python train.py --num_hidden_layers=14 --hidden_size=224 --n_experts=128 --experts_per_token=6 --d_expert=32 --d_shared_expert=64 --hidden_act="swiglu" --moe_layers=[1, 2, 3, 4, 5, 6, 7, 8, 9, 10, 11, 12, 13] --router_score="softmax" --normalize_top_k=true --routed_scale=2.45 --balance_loss=0.0125 --balance_bias=false --router_z_loss=0.001 --init_std_router=0.00652 --lr_router=0.00126 --num_attention_heads=7 --num_key_value_heads=1 --head_dim=32 --vocab_size=9898 --norm="rmsnorm" --norm_place="pre" --norm_eps=1e-05 --positions="rope" --rope_theta=19800.0 --rope_fraction=0.75 --qk_norm=false --attn_scale=0.177 --tie_word_embeddings=false --parallel_block=false --init="uniform" --init_std_qkv=0.0431 --init_std_o=0.0535 --init_std_up=0.0616 --init_std_down=0.0616 --optimizer="soap_variant" --learning_rate=0.00757 --lr_mult_o=0.612 --lr_head=0.0162 --max_grad_norm=1.0 --warmup_steps=200 --schedule="wsd" --decay_fraction=1.0 --decay_shape="linear" --final_lr_fraction=0.0 --batch_tokens=131072 --max_seq_len=1024 --doc_mask=false --train_tokens=609500000 --max_steps=4651 --dataset="wikipedia_en"
Below are experts of layer 9 (counted from 0) of a mixture-of-experts language model. Rows are named gate (a neuron's input weights, with its number), up (a neuron's input weights, with its number) and show model dimensions 0-55. Each number is 200 + 20 x the weight over its row's rms, rounded and kept within 0 to 999.
Before each expert's rows: "gets" lists some tokens that make up at least twice as much of what it gets as of all text. This comes from a sample of Wikipedia text that the model never trained on. Tokens count by the router's weight.

# expert 5
gets: "|", "o", " known", " 3", "ab", "er"
gate0,226,194,214,214,231,166,233,181,194,172,193,217,192,191,206,185,180,168,251,215,196,183,212,193,235,211,215,196,213,202,176,221,236,209,202,186,202,196,200,183,174,199,223,215,230,206,218,212,180,188,166,222,225,223,201,215
up0,198,175,197,220,196,199,184,176,213,173,201,201,203,189,212,212,180,214,199,174,198,178,207,177,196,224,163,216,215,206,197,196,232,198,207,204,223,207,214,224,200,190,186,221,182,221,179,177,203,216,229,183,213,215,200,251
gate1,236,208,212,202,195,210,215,205,197,214,230,190,171,199,215,202,178,223,177,197,207,187,195,215,195,177,159,191,174,180,195,186,217,210,228,194,197,226,195,218,170,196,220,166,214,161,163,190,223,217,194,247,221,218,151,200
up1,219,178,201,209,185,217,185,218,210,169,215,201,193,174,203,222,210,209,243,220,163,165,220,223,202,203,198,196,218,227,169,189,196,197,210,214,217,181,224,219,248,210,192,178,223,199,210,189,248,240,177,207,186,197,230,161

# expert 54
gets: " |", ",", " he", "ed", "-", "T"
gate0,168,227,198,205,188,174,196,198,165,208,196,197,193,186,180,224,215,190,191,177,169,216,142,191,192,170,201,217,194,243,179,234,218,183,201,199,187,191,228,165,181,206,219,203,164,191,176,221,209,237,183,168,212,158,217,191
up0,220,201,214,176,183,164,231,208,200,229,193,182,167,209,217,142,167,221,152,170,203,223,240,246,178,172,194,196,230,174,217,217,178,213,210,206,188,188,196,198,196,191,216,172,178,199,240,212,200,208,218,200,160,212,214,185
gate1,194,187,219,198,219,189,186,180,178,220,186,218,219,187,174,192,247,205,182,216,138,206,168,239,203,198,214,194,183,217,216,230,183,181,199,171,182,228,245,214,173,194,201,221,223,210,215,202,198,230,254,199,174,187,184,200
up1,211,181,241,220,224,209,192,187,194,175,194,203,223,194,191,155,199,170,243,221,207,217,190,162,207,194,231,210,198,214,234,208,171,200,185,203,187,179,201,221,167,205,243,200,197,202,175,204,188,201,207,221,185,200,221,216

# expert 10
gets: " was", " is", "|", " He", " were", " it"
gate0,182,212,199,214,245,188,200,223,248,179,225,214,220,218,216,167,222,189,170,228,190,194,167,188,219,192,209,201,221,218,226,203,180,195,211,208,233,192,199,223,200,195,220,179,199,181,225,195,156,192,180,176,221,231,191,193
up0,218,219,178,188,216,173,168,211,197,172,210,164,199,213,211,218,218,182,201,198,216,176,206,209,235,181,230,194,183,224,210,221,208,190,168,165,210,169,179,204,202,182,196,184,202,219,237,212,193,197,220,185,190,187,207,233
gate1,224,189,227,204,181,217,190,208,216,171,183,174,209,189,211,215,171,201,202,213,169,197,213,197,218,161,200,177,186,219,180,173,201,205,228,187,142,227,209,182,196,216,201,162,172,191,202,213,201,182,182,178,206,165,232,204
up1,221,249,201,229,209,193,210,216,197,201,196,232,181,196,215,226,218,209,182,186,244,215,186,193,184,197,191,164,206,165,183,243,166,169,201,196,168,211,156,202,190,166,188,217,187,209,191,212,156,205,223,200,207,169,185,216

# expert 91
gets: " ", " –", ".", " —", " as", ":"
gate0,207,171,201,202,202,214,209,211,159,202,226,223,192,187,231,171,192,211,205,216,234,178,199,204,173,169,233,193,191,196,165,189,203,201,164,205,248,186,193,205,196,190,201,189,221,224,234,207,174,185,219,191,202,191,235,200
up0,207,211,197,230,236,181,220,198,211,182,186,188,185,183,179,183,209,229,221,216,212,203,217,154,201,221,183,194,202,195,204,239,170,197,208,186,232,175,192,199,243,208,212,181,191,190,206,228,213,192,197,191,191,180,222,227
gate1,193,224,168,222,226,207,197,201,174,207,211,188,190,242,225,234,225,211,222,212,197,193,188,213,224,177,201,200,189,221,168,241,194,222,220,200,183,205,180,239,220,215,201,206,197,207,213,169,187,200,223,184,213,223,157,228
up1,191,220,202,197,188,197,215,214,213,218,201,184,213,210,217,180,217,193,188,194,182,202,189,216,218,219,187,221,180,172,203,224,209,169,192,218,188,191,182,176,194,215,221,231,197,196,223,159,193,205,250,161,187,179,199,215

# expert 110
gets: "-", " August", " 16", " Z", " 17", " 198"
gate0,170,164,197,199,209,212,228,180,193,197,225,190,210,214,197,167,194,190,173,239,192,187,200,147,201,232,191,218,188,247,188,170,217,191,199,225,205,223,190,234,204,190,212,219,206,198,186,232,192,220,211,176,182,210,169,227
up0,198,199,184,192,247,197,206,191,220,250,191,214,209,217,178,189,186,207,184,213,228,224,209,180,173,210,215,176,229,208,222,211,227,209,178,205,238,192,202,219,225,173,208,213,211,184,215,164,189,201,221,162,189,212,203,240
gate1,240,223,187,216,221,219,203,193,210,216,221,230,170,197,201,208,211,202,178,190,187,193,198,208,145,197,197,165,202,160,168,199,217,197,221,193,174,189,170,186,190,183,225,217,171,182,228,192,207,180,189,216,192,170,186,164
up1,155,200,162,183,186,236,211,202,186,188,200,192,189,205,181,174,219,212,245,208,217,219,218,213,199,172,219,181,236,229,193,185,199,206,210,179,161,222,211,200,203,180,208,206,199,232,197,174,220,208,209,204,201,204,187,218

# expert 73
gets: "/", " ", ")", " as", " is", " 1"
gate0,177,161,192,213,225,188,225,186,195,213,195,180,166,198,209,183,199,205,238,190,193,176,189,156,214,194,196,217,175,203,199,206,197,171,213,223,219,202,217,197,203,201,206,208,219,228,221,168,215,189,203,220,244,188,191,204
up0,190,232,227,200,192,188,174,217,218,219,219,208,184,216,194,191,229,253,228,220,207,204,199,187,180,174,191,200,199,210,212,200,217,161,232,204,168,204,207,210,185,208,221,180,184,225,211,209,197,224,177,226,209,172,206,180
gate1,227,195,188,236,163,216,191,219,177,209,180,212,174,210,232,206,183,184,170,224,214,199,199,203,203,208,207,186,187,209,188,228,218,185,203,182,221,187,177,187,177,219,208,199,174,206,247,185,233,217,207,218,196,208,200,213
up1,202,169,192,208,200,164,188,236,196,158,214,219,184,233,191,225,211,241,220,186,198,187,211,185,165,227,139,233,215,207,205,196,210,176,157,176,221,201,203,231,200,192,207,205,209,195,178,198,200,208,193,197,186,227,238,225

# expert 13
gets: " to", " and", " by", ",", " in", " with"
gate0,210,181,239,234,223,183,201,242,225,217,213,184,154,176,191,224,183,192,174,203,184,181,208,188,204,231,202,206,213,181,219,213,171,182,171,159,206,183,186,230,188,194,220,190,207,178,206,194,203,206,210,238,208,224,197,168
up0,185,208,171,177,227,161,195,137,186,196,219,203,198,197,214,198,204,189,234,203,191,216,195,217,216,191,211,206,188,170,195,209,215,175,156,219,185,189,211,221,216,220,218,222,198,207,232,214,193,247,192,221,223,160,214,216
gate1,247,214,192,223,225,223,187,204,196,173,192,193,202,185,190,168,231,189,232,176,169,194,184,239,172,221,193,211,204,181,213,207,206,193,184,207,191,211,236,200,172,204,196,176,221,169,171,222,196,219,186,175,236,218,220,163
up1,208,170,193,237,225,248,224,216,187,200,203,215,189,233,200,184,214,199,189,225,213,185,241,191,174,202,212,181,204,191,204,224,162,211,164,185,191,239,179,218,192,225,220,196,222,172,215,212,184,225,224,194,233,220,202,204

# expert 107
gets: "s,", " R", ".", " in", "-", ","
gate0,211,165,207,183,176,196,234,211,158,215,190,195,178,245,210,180,198,168,187,207,172,198,204,195,193,212,199,195,198,209,192,197,193,171,199,206,204,212,196,191,189,231,216,194,200,192,192,195,181,179,180,200,209,170,208,193
up0,165,216,198,194,206,219,198,210,193,182,210,213,176,178,209,219,190,178,200,189,195,201,231,206,204,227,189,203,215,210,203,182,203,201,179,251,207,230,167,171,209,228,200,195,196,195,187,227,222,158,158,191,183,228,162,172
gate1,209,163,203,213,178,207,185,196,211,193,187,201,212,223,177,193,212,206,194,201,201,174,155,203,232,185,224,223,199,207,187,218,195,169,193,206,197,241,216,190,165,191,185,185,177,182,214,183,244,223,194,180,221,171,197,191
up1,201,174,215,194,209,184,191,199,211,206,184,197,199,214,198,186,233,166,178,203,224,183,201,200,227,211,187,178,197,212,224,192,190,237,175,216,154,217,203,173,225,198,192,186,167,177,216,226,201,200,196,211,218,176,179,208

# expert 0
gets: "-", " |", "%", "′", " –", " an"
gate0,195,198,202,175,194,192,188,216,211,224,223,188,162,206,198,204,204,203,153,202,192,204,238,182,195,191,204,185,209,219,184,214,200,236,191,205,193,186,181,190,178,206,230,213,196,184,185,167,212,228,167,200,185,227,186,207
up0,210,183,185,215,213,200,186,179,164,204,197,174,179,194,178,218,229,220,204,201,196,227,184,204,252,177,207,163,209,208,200,210,210,232,210,202,188,201,198,170,236,204,212,209,161,202,241,227,207,197,166,219,210,178,217,174
gate1,172,191,236,234,209,180,222,187,188,194,207,215,180,218,210,209,212,224,216,206,187,198,175,193,203,183,215,239,220,194,194,169,185,225,219,200,221,203,194,213,183,166,234,203,215,211,204,164,180,213,180,207,196,207,227,198
up1,207,161,210,196,134,189,183,213,208,205,200,206,196,228,204,195,199,198,192,157,218,209,173,188,210,218,226,232,194,176,186,218,201,174,176,180,174,193,224,210,220,212,222,205,190,197,179,209,184,216,177,201,186,224,205,198

# expert 57
gets: ")", "-", "\"", " it", "2", " him"
gate0,199,165,191,183,190,176,218,176,184,189,188,185,229,207,188,215,206,192,171,210,185,192,187,183,198,205,222,205,195,189,190,190,189,161,175,180,201,198,175,226,202,206,178,205,190,237,199,212,234,186,180,260,240,176,225,199
up0,191,204,199,210,174,169,200,188,157,248,175,209,207,223,169,173,223,194,204,234,189,221,193,242,204,206,175,190,200,210,173,218,213,230,175,192,193,196,213,191,192,216,198,168,200,199,227,215,196,217,198,220,199,197,176,184
gate1,188,186,173,204,175,211,168,195,196,208,189,189,178,202,218,212,195,181,223,219,214,210,211,208,188,214,176,195,175,212,181,179,196,200,182,189,222,191,224,226,208,212,235,222,197,180,212,202,202,217,197,194,215,187,216,213
up1,176,210,209,225,190,215,189,223,189,223,238,186,206,200,192,205,209,208,224,201,218,201,220,179,178,245,226,183,192,230,165,195,191,179,240,209,197,152,183,228,222,221,205,184,209,211,173,194,243,195,220,181,205,188,212,184

# expert 79
gets: " of", " in", " on", " for", " at", " from"
gate0,189,206,207,189,225,199,164,210,201,240,229,178,218,252,182,186,225,221,205,205,196,203,232,208,198,161,226,228,184,194,204,205,240,217,179,199,221,174,193,200,200,231,186,218,240,170,229,206,245,202,214,171,209,199,187,185
up0,188,184,187,212,202,207,192,213,203,188,215,223,164,210,197,192,200,187,189,192,178,185,240,211,175,202,227,227,177,187,174,218,179,217,210,186,212,194,182,171,226,214,249,215,233,206,201,187,228,226,204,196,179,201,161,187
gate1,221,219,179,217,236,219,143,180,218,202,190,228,223,175,208,163,214,194,178,149,198,240,225,242,204,240,191,185,177,182,191,198,161,169,194,179,213,187,191,219,182,215,193,226,207,182,201,180,177,214,237,217,207,194,185,194
up1,192,184,215,178,247,200,235,196,204,198,199,224,163,220,199,155,201,205,207,217,247,186,198,233,210,213,209,190,167,211,200,175,204,206,202,212,203,222,209,193,179,196,164,181,187,196,203,170,192,191,178,155,176,214,195,200

# expert 16
gets: " ", "-", " 0", " (", " L", "–"
gate0,222,198,199,236,198,216,207,194,215,220,206,200,208,168,172,217,241,204,209,216,181,168,176,184,217,207,223,247,231,194,201,214,202,192,202,208,190,188,250,208,220,172,197,184,198,221,146,175,223,215,196,218,203,193,202,214
up0,211,184,171,207,223,207,197,202,209,215,182,238,215,186,211,220,200,232,175,201,206,212,180,194,204,190,144,196,208,197,196,215,179,211,191,251,217,212,204,165,169,178,166,187,207,228,206,202,179,205,178,215,224,179,212,249
gate1,204,211,231,228,205,172,182,195,185,216,205,211,169,188,222,214,165,219,188,187,205,196,177,168,205,226,233,192,211,189,237,200,166,179,184,222,218,197,188,231,205,201,212,189,215,237,216,199,197,200,189,205,163,194,170,180
up1,193,189,192,207,235,227,205,206,212,240,197,217,171,169,165,199,204,183,201,219,194,189,196,210,207,207,199,203,168,184,226,197,170,225,221,193,235,237,233,164,217,219,222,172,220,219,208,196,182,216,186,219,201,193,160,216

# expert 23
gets: " was", " is", " were", " are", " be", " |"
gate0,209,177,225,203,206,186,205,227,191,185,167,182,197,185,204,182,166,201,211,199,230,202,184,195,198,245,210,216,207,202,159,219,198,195,198,227,193,209,179,193,209,210,175,200,199,184,248,209,188,186,164,219,200,205,182,171
up0,225,201,221,185,204,150,186,180,202,187,218,182,228,199,158,238,210,221,205,211,215,183,272,253,234,231,163,219,180,166,173,213,197,247,204,195,174,203,217,188,190,199,214,199,217,196,189,219,175,215,203,197,192,206,189,218
gate1,217,233,186,232,226,183,199,222,226,183,199,194,202,213,221,200,191,180,203,237,222,192,224,171,187,190,226,204,175,188,205,177,201,211,224,217,182,195,170,213,222,203,177,207,215,179,229,179,200,194,197,221,220,159,226,208
up1,186,183,215,242,221,205,219,210,164,225,216,197,218,194,230,151,183,180,216,214,187,204,226,199,197,191,200,222,220,161,226,207,204,221,206,231,184,204,172,185,207,187,204,210,229,220,197,191,204,208,177,208,201,177,189,200

# expert 106
gets: " a", " |", " The", " to", " /", " In"
gate0,202,203,216,172,212,196,209,224,219,210,221,225,176,210,191,236,184,177,198,198,214,190,235,212,213,175,233,194,184,218,214,178,193,229,201,184,176,198,240,196,202,183,174,164,194,192,213,182,222,166,219,223,187,208,200,168
up0,190,203,182,210,181,179,189,187,237,208,220,234,217,181,209,183,204,224,209,179,182,249,154,200,211,172,204,173,163,201,233,217,154,202,198,193,211,222,210,194,172,183,210,188,199,195,221,228,180,220,184,200,182,212,203,172
gate1,184,201,235,182,190,214,206,202,184,179,176,195,189,189,187,213,186,187,157,199,215,199,155,220,205,210,224,241,252,211,223,200,228,176,191,173,180,193,207,190,208,214,242,201,217,215,272,170,218,219,227,194,198,196,189,204
up1,187,186,221,185,218,172,195,183,186,199,181,222,197,204,184,224,199,224,207,164,224,216,182,205,219,199,176,198,177,182,223,212,207,184,213,266,209,190,203,206,218,163,185,178,170,217,186,193,153,194,183,204,208,201,195,227

# expert 104
gets: "\n", "==", "===", "|", "-", " =="
gate0,206,213,229,191,185,181,178,210,213,176,203,220,222,179,180,208,212,173,202,195,167,239,196,183,187,213,178,216,180,213,222,214,217,259,179,238,177,223,187,184,190,207,237,180,188,188,198,200,192,202,164,225,197,236,180,186
up0,221,198,192,201,249,183,212,186,168,186,193,190,242,200,202,217,213,184,195,179,223,250,183,223,168,190,199,204,230,199,214,186,210,154,190,201,224,179,194,189,177,203,197,222,243,191,206,184,207,186,214,194,231,214,211,185
gate1,211,225,220,152,218,189,186,172,179,204,224,216,207,184,187,244,225,195,182,178,200,176,221,175,194,190,225,209,238,212,220,242,206,223,190,184,170,206,212,170,207,198,205,202,175,188,193,194,198,213,186,246,220,187,206,172
up1,209,209,165,207,207,211,194,184,231,204,202,223,204,214,202,214,186,188,202,224,224,195,208,209,203,186,187,202,211,172,185,191,224,193,211,190,228,173,229,219,208,191,211,241,213,224,197,202,224,208,211,218,220,179,238,187

# expert 36
gets: " ", " it", " |", "\"", ")", " located"
gate0,224,218,208,199,181,211,198,177,235,177,155,183,211,141,192,227,217,182,223,217,171,213,226,234,195,197,184,189,196,208,220,178,212,187,201,215,188,164,222,183,191,185,195,190,220,211,161,178,193,196,170,177,200,170,220,196
up0,195,214,200,181,211,200,169,211,207,200,182,182,218,192,192,210,214,222,163,228,200,223,169,170,213,200,195,166,205,170,212,202,221,168,217,217,210,206,191,219,208,215,200,197,182,187,155,220,209,187,179,210,180,199,202,188
gate1,166,157,190,200,204,189,194,238,214,214,188,179,183,191,207,196,236,180,179,181,178,213,183,219,187,215,178,222,157,222,197,173,236,215,159,213,214,211,178,219,202,166,212,181,219,221,179,218,210,206,186,182,174,196,204,150
up1,200,168,242,200,202,174,187,195,182,220,205,214,193,210,190,220,231,195,227,222,253,181,213,198,155,190,195,166,177,194,181,164,222,207,178,199,194,181,182,193,210,196,174,205,212,224,183,204,197,229,191,232,177,195,199,222

# expert 116
gets: ".", "s.", "es.", "\n", ").", "y."
gate0,203,213,187,192,205,223,196,237,182,216,175,220,206,225,199,192,186,195,169,187,200,192,179,195,204,194,197,200,181,200,236,181,194,185,179,193,210,173,184,197,241,173,179,185,212,194,212,169,189,212,176,208,144,195,181,224
up0,175,203,185,234,222,203,192,223,199,185,194,199,182,173,223,197,209,189,194,163,186,190,219,194,192,230,232,219,227,239,189,166,223,183,208,180,192,188,157,189,189,180,218,210,200,217,154,240,218,187,190,214,243,246,204,184
gate1,224,211,197,173,201,208,178,223,180,187,208,173,222,231,198,205,174,243,160,205,243,225,235,231,210,181,239,200,191,198,161,195,192,216,173,211,195,181,193,232,228,211,203,217,188,193,242,222,186,236,183,213,222,174,187,175
up1,194,200,210,177,204,203,191,197,205,228,196,220,170,205,167,216,197,231,222,200,199,210,174,209,197,212,227,195,202,189,198,158,196,203,185,225,223,187,196,211,209,223,201,183,206,196,180,180,201,213,187,195,202,196,188,162

# expert 28
gets: "|", "-", ".", " Y", " who", " an"
gate0,192,185,170,182,174,189,199,187,203,169,193,196,201,213,163,193,170,184,190,196,206,207,202,185,195,183,201,223,231,230,193,173,197,189,217,184,205,187,162,209,166,162,211,219,193,201,233,197,200,169,207,245,207,198,192,196
up0,200,198,183,188,206,234,201,216,218,239,198,200,192,196,221,161,217,211,192,208,158,195,192,156,233,212,219,221,194,184,222,205,200,198,169,204,198,181,204,175,177,238,214,203,189,147,185,219,191,207,212,202,148,170,181,221
gate1,175,188,169,205,183,203,178,181,204,189,194,234,231,210,154,197,179,209,198,192,184,186,219,152,203,204,220,191,190,182,237,213,207,175,219,185,225,177,194,204,208,211,217,235,220,206,237,196,188,236,212,181,192,186,208,183
up1,207,205,217,227,169,232,220,193,193,201,231,191,210,187,230,196,205,202,238,246,189,172,225,185,233,189,188,187,194,213,212,199,199,210,211,242,191,204,193,203,234,185,179,173,214,200,156,209,227,202,197,192,224,218,180,192

# expert 88
gets: " |", "|", "-", ":", ";", "="
gate0,190,190,208,207,223,220,182,186,222,183,219,226,205,204,215,200,236,213,171,202,192,201,238,200,207,178,188,177,201,218,147,210,218,178,207,216,185,217,191,182,219,196,199,206,216,198,198,223,201,185,190,196,213,164,210,191
up0,222,171,198,178,235,188,198,205,199,233,188,203,176,209,206,192,231,207,209,242,237,164,180,172,211,220,207,186,175,210,244,216,209,245,201,192,178,222,211,195,181,180,192,198,174,197,190,203,212,180,184,203,196,214,229,236
gate1,177,184,150,239,204,210,194,208,200,215,251,192,185,191,164,182,198,209,159,203,215,230,192,207,196,188,219,184,191,180,171,202,201,218,230,198,166,213,208,186,254,170,244,203,192,200,205,240,213,207,201,221,217,216,229,188
up1,202,205,204,216,177,206,183,232,188,186,175,194,201,190,194,225,201,187,218,212,204,205,206,182,190,218,210,204,177,149,186,232,237,225,226,209,178,208,201,157,174,207,188,180,189,206,233,176,190,186,176,188,209,208,183,167

# expert 127
gets: ".", " a", " The", " (200", " with", " (A"
gate0,222,208,209,200,208,202,237,183,184,196,199,219,154,223,177,187,179,183,197,197,162,238,193,192,245,205,192,187,223,210,193,177,219,169,219,190,234,195,214,182,185,218,235,224,216,193,236,210,171,191,197,225,201,235,218,182
up0,189,213,226,215,204,204,220,218,201,176,194,189,157,177,194,201,234,198,209,217,166,210,206,195,194,226,194,195,200,211,210,199,224,200,228,200,181,169,250,204,197,174,194,205,188,177,188,224,178,246,207,173,222,220,211,222
gate1,205,172,165,170,211,183,186,208,202,176,194,232,217,199,221,180,221,217,211,207,179,177,232,185,197,225,218,216,244,191,182,189,201,212,193,168,202,213,195,239,226,187,210,201,224,165,217,196,187,210,183,188,187,202,197,207
up1,186,193,214,203,187,196,220,172,210,217,226,215,226,204,157,186,223,189,206,221,205,230,190,164,213,195,208,199,184,207,211,205,170,173,195,226,183,230,194,209,198,202,171,231,163,203,191,209,213,230,230,221,174,195,216,181

# expert 61
gets: "\"", "-", "i", "o", " up", " out"
gate0,215,208,202,204,196,194,222,189,188,203,173,185,199,203,221,195,163,195,202,202,201,181,182,198,202,185,220,166,150,186,200,198,216,184,216,189,205,190,163,200,207,164,162,182,184,219,192,208,198,191,221,194,201,205,208,207
up0,239,175,226,189,197,218,211,184,168,194,208,205,219,179,193,209,188,200,210,204,229,201,162,182,200,228,198,221,219,199,191,236,217,223,207,223,188,204,222,190,215,198,214,201,168,218,191,209,214,164,229,226,207,194,181,206
gate1,222,204,204,213,204,216,201,205,225,163,222,196,205,191,206,177,177,188,204,186,161,199,201,216,180,181,145,200,150,215,227,169,211,150,211,194,213,197,166,201,222,204,213,210,197,174,205,189,223,177,208,208,188,202,185,211
up1,201,206,201,231,202,198,168,192,161,192,196,215,215,210,175,176,194,193,162,179,188,153,199,223,213,206,200,158,200,189,202,223,191,153,191,199,200,186,198,209,205,197,221,224,192,215,210,183,200,169,189,193,203,201,227,164

# expert 123
gets: " and", ",", " that", "s,", " which", " but"
gate0,205,207,246,190,183,204,228,238,219,195,220,174,218,213,192,197,231,218,213,180,201,162,190,226,166,190,181,212,228,185,201,190,203,188,186,207,182,181,203,175,179,215,283,207,215,184,168,221,170,216,197,185,207,188,226,195
up0,192,200,236,173,152,209,221,230,209,214,182,209,234,154,175,180,193,200,174,207,215,189,213,208,184,210,178,219,219,178,186,202,193,191,209,207,182,191,211,182,217,202,228,213,185,195,231,225,162,194,206,162,214,197,191,237
gate1,209,214,186,194,198,202,209,160,204,219,210,229,194,216,194,246,210,224,179,209,201,231,205,228,201,237,193,198,180,196,215,209,201,234,209,198,186,212,182,207,197,174,195,205,153,189,191,174,181,208,228,214,206,201,188,207
up1,192,220,207,236,248,217,221,236,201,193,190,182,202,217,212,179,161,202,174,178,191,206,195,212,206,212,185,186,221,159,192,175,218,196,169,188,165,201,209,207,204,161,224,216,178,178,178,206,202,182,179,207,190,231,174,183